From a checkpoint of a small mixture-of-experts model trained on Wikipedia: vocabulary 32000, 96 experts in each of 16 layers.
Below are experts of layer 13 (counted from 0) of a mixture-of-experts language model. Rows are named router (the router's row for the expert), gate (a neuron's input weights, with its number), up (a neuron's input weights, with its number), down (a neuron's output weights, with its number) and show model dimensions 0-255. Each number is 500 + 25 x the weight over its row's rms, rounded and kept within 0 to 999. Numbers have three digits each.
Before each expert's rows: a language model's description of what the expert responds to. This comes from a sample of Wikipedia text that the model never trained on.

# expert 34
What it handles: Standalone capital letters starting names, initials and abbreviations, such as S in Sgt, J. in middle initials, R.A., COD.
router:552535515541485497507465483485513505533502510494547535483535494510483495522506492468531507509472507531500478475469522477509520471540528535502505462539515486495511512487512522498469464456497488487508494535482486498485507493488480514546554445479478526530481473490492571496508542499526496490496527518488494497466503469482533481464497537473481544542549479506511540508500495537478511516456520501526499496469450527478469511504505511477518533522459499522504471484534513509508514497505471492485490515493507523494517503572506518501493522482521470485524532488452524511574477509470518432487518532488494489470524466490496523485513506483502506498505527463512504532540509520491481493523483522511490525499486500491514538486495585496475518514484507495503544475510520557520567461507526
gate0:487483507504476535512493484491552455478518572523487513505504494502460508525488590471501530491517467498514499527542470504508500491493500503501526493521500503510483549450489495510527481529499503494506528488506495486498495511472497484525503511504512497503453477493544528514451506503477485484549531510539505442477500504472483478498512527498466514468533475522487547505481554504471501438483498463524534552510482492470489520477478438489506509503472477515490502503509471543481481495436565492532480532495489550448506518519487479505527511477487541540506476499491488526511462474453527528524523472440497490481543515493502523488499513486450470471515530474507467484517482477496502495539481489463483522474485473508503481518481528526497483470524506505527478525483484524480522481523497
up0:492486534524465534514473498514536469460526527520510517479520476473467517506481560442508502508529452504549500533517489501473528482484502510488489488495521505527491554464470472520507494530527508500504512504462482495480504497471499492497497514512478514492455490511552517516478501492483481489533525525544532429466503516447511486508511540496466469500521488529503531524466518520497502461500483479533536538537471482484495546486488463492498484516493477521498560492512487576485487540429543501525466534515487527432505514529500484493523489491502530499497500479478494517547495483497517496510541504455502493462497513528462516483490541498460495479499484485521475490493519475543503502541477524447469533490473481503489498479499528500492487453490532460516503524483513522501528493513499
down0:515475487544497519515478474524492502489505472485509477492501559534508533481520527479481534500511465467511490506487540483502507448503520512499518537517498471569533481453484514503482519552555499473489442500506525516494513517427538471499518505511526528549488496483553508490466466518512507502507496517508517478523519459489524495474480542478523477489491472562558475515505525516495491473488465485528511518490485493518530505482461508545478485516460520458500430486500503499497501473480529469512506466527461514515494486464474490526514510481492485513485500509523492469499535495514468458496503519519513458463491501493490500489480490490490507487499480521513486520518543500490521483506430496453511509512482490503509438524491492508474513440495489511510554436529515500509544518482517

# expert 54
What it handles: Single letters and short fragments inside foreign names and codes in lists and tables, like Nicod, Vargová, NM_, Luzern.
router:520500490551502471478494495501521506528502465503458514492513500532479525533519525452502481523513474537509486486363519486525503507508506502470501469523461535499485524483495500521443485460450531528500510551505511487462472540450458527485518491503495505507482461511476509521497497513532503484533502504507535484502525468495519467474480491507478490478554466531503532498488500524493539493478478517551472515494502516492512489503506505482495507496502539510496470521547525522513511499521505485538492506451543531484509510566482505505489498532491499496529542470512498522562511528482524485514522505479501494477511511465519486506538481489519495461504507459527520478521488546499453469521462518494488498487505495471534555503519480541465512472486520510478516477520521517497533509529526
gate1:467477512509500552495498525531527505530471495490498488503517493534530516511531507530508506466447492480469471470499499454519445522437493509493550513488494479535477495524511476511503500527518469503503522556477480499482494511518468491549488518497459494483497494466460511520477498520512497460523478471487516472468486450465542485513491492531463467484520476511524523534520497481489480547511484473489506467496480483470485483489532470490545509540503480511463484527479501478517509491509505494498522468477505489526512492502452485486523557469474503465504490461524488522512500482459475527495547462485483542465475476459531477495542562471499488509471468523534457502509493510472490484520487518434509518450525496513430552482492510493520482504451514517505498486490520479522530480489510
up1:464473454482506472475536512488510512513508547529469532479523543503484470502522473509481516552476529488498491522476528519468503460520529479514508501498508453488543454531502526494502502512498514484467502431504480494532471486527531557508472516505518467533472488529488474463447492484470502531504482511509513451523474527507499508491463495512539511505513488490523498502468508506480493505504494501531446494517477524499512507528508486475499477509474475518453488522448496500536477484515500513520472529545492525478507469536520495506453488502545507537534439512473498505482493486527507558544513543535506459517464516531508518473462489464479539511559532465467510474502531522489531498506501480539529517551499488490485477481462491546484464476504469464500508503502473521485496485496506
down1:520510514513473505491472506465531479505513534492480450490482489481508488451514537505491460490506446502495471493506513517481480523523531508467491489490505475491508531437531519542494480533498514507470496536506495524523539526437526466541483471501496502537482478467510468513526538517506515511521502505499530473537510497480534481548497504511475470542441455526469508530526509483504489515524482541455523506531512493533490489502495515447551485466483502515511505503545487473511431535456453495478543501505520450477500489560501468497477519496458473487515520512496529464489493435485514495541506490503518465497505460512496487474499463505501497516504531563449518489512498494502496503532494520510483486487532501493516489504478500503499549496475466535525533538528513506483517486472476

# expert 58
What it handles: Name-opening tokens such as St, Saint, San, Santa, Dr in church, school and place names, plus pieces of foreign words.
router:530495500532521506498496496501508519530520524528520529492505503511481502506461480514527484513485533550517516516456502501507482504495479525504473509500475479461471525501493478537473498488518488485497506499502540541485478518468461538536509455467491511539507501479453527579522519486481466512492526506515514519484477512462531481459509509483464540524487525537531566502487534522517539471486480487550484497476485511512482493463511526485523487523480501486498519479564480506492495495498541498473520514478520552465497487556499495482465533496514499502561530480501509508540510526476543467501518501485488511476536467507447500478550502455497488514486510461529479474518542542488492441497501527508479515462510492503560515472477514536452537508503490505493510513507530506534518481551532
gate0:502431490473520494497556505527508496511495521467512507523513513496538491485477503478488553548460527514503503464516458542536468505495499517490483513504489449454486434505519498497470511503510504553509506488488524480530467493500491525531506486502484494525522502505498500487451525491462529499485539491503487487505463552526519473461489481479468518482523516519514466524493532500486560482511459516537518508503449470503492508487513486479503549518510550482470505501517479484521520509494509482512517464507497508525464498514504496500495556509556521487545509497559529497499474464491456479510530516461480488476449511503504506498506497464472471458499497517534487460504466534479545513505496487494522511458477488498507522466488537536506519492434487471516509558523479478494505438519499
up0:501487523508499489474556505536497519539534495489543490548511510490534495439451517464486526544462479504470521482471460500513466554519482502485479476489514488496498470527521528498497513468494499538501503522512505498516486492469477520493535484520486447504534468494508476483465460494469512489509495492494517510507474534506518504467493464478481544504522492513510470515513545505504554483521507499551493505481465464474511527493496531486498520535485532445502478502504483462512540526463518495513497468510514499526464496504486487448498518502529500469548485500512545431513487483510493471474499515471492481462487516488473531507511479497469454463497494521527491483562504520466498500472494493523543492480485489494508532466458516583532511473450499521517549521537501490512524483538496
down0:477503515532480504451474454509500470509447497517526528549454504497491473516475530547481496543511480557491527536516521546505510485485496510486498509488513510532532483522499489497485493513486523486510503482525527492513492509475445457546499536527491516490513487493469481512479532487481494488507495484520479477488466548502532498514420524482540564484532557497469518452489522428507457489542498512503513498504493469422491506498510503521497508486520531477509462516522543524489549471511522545492497506471505477510530520542501500475507465514501532455531495572476501489530486467498488477482484485510490490509489512502527490502499476499503542483524501533479496521512496516500458508469502537488477534499502505498526539486479494477520503512528544499489488500470511540488504554489519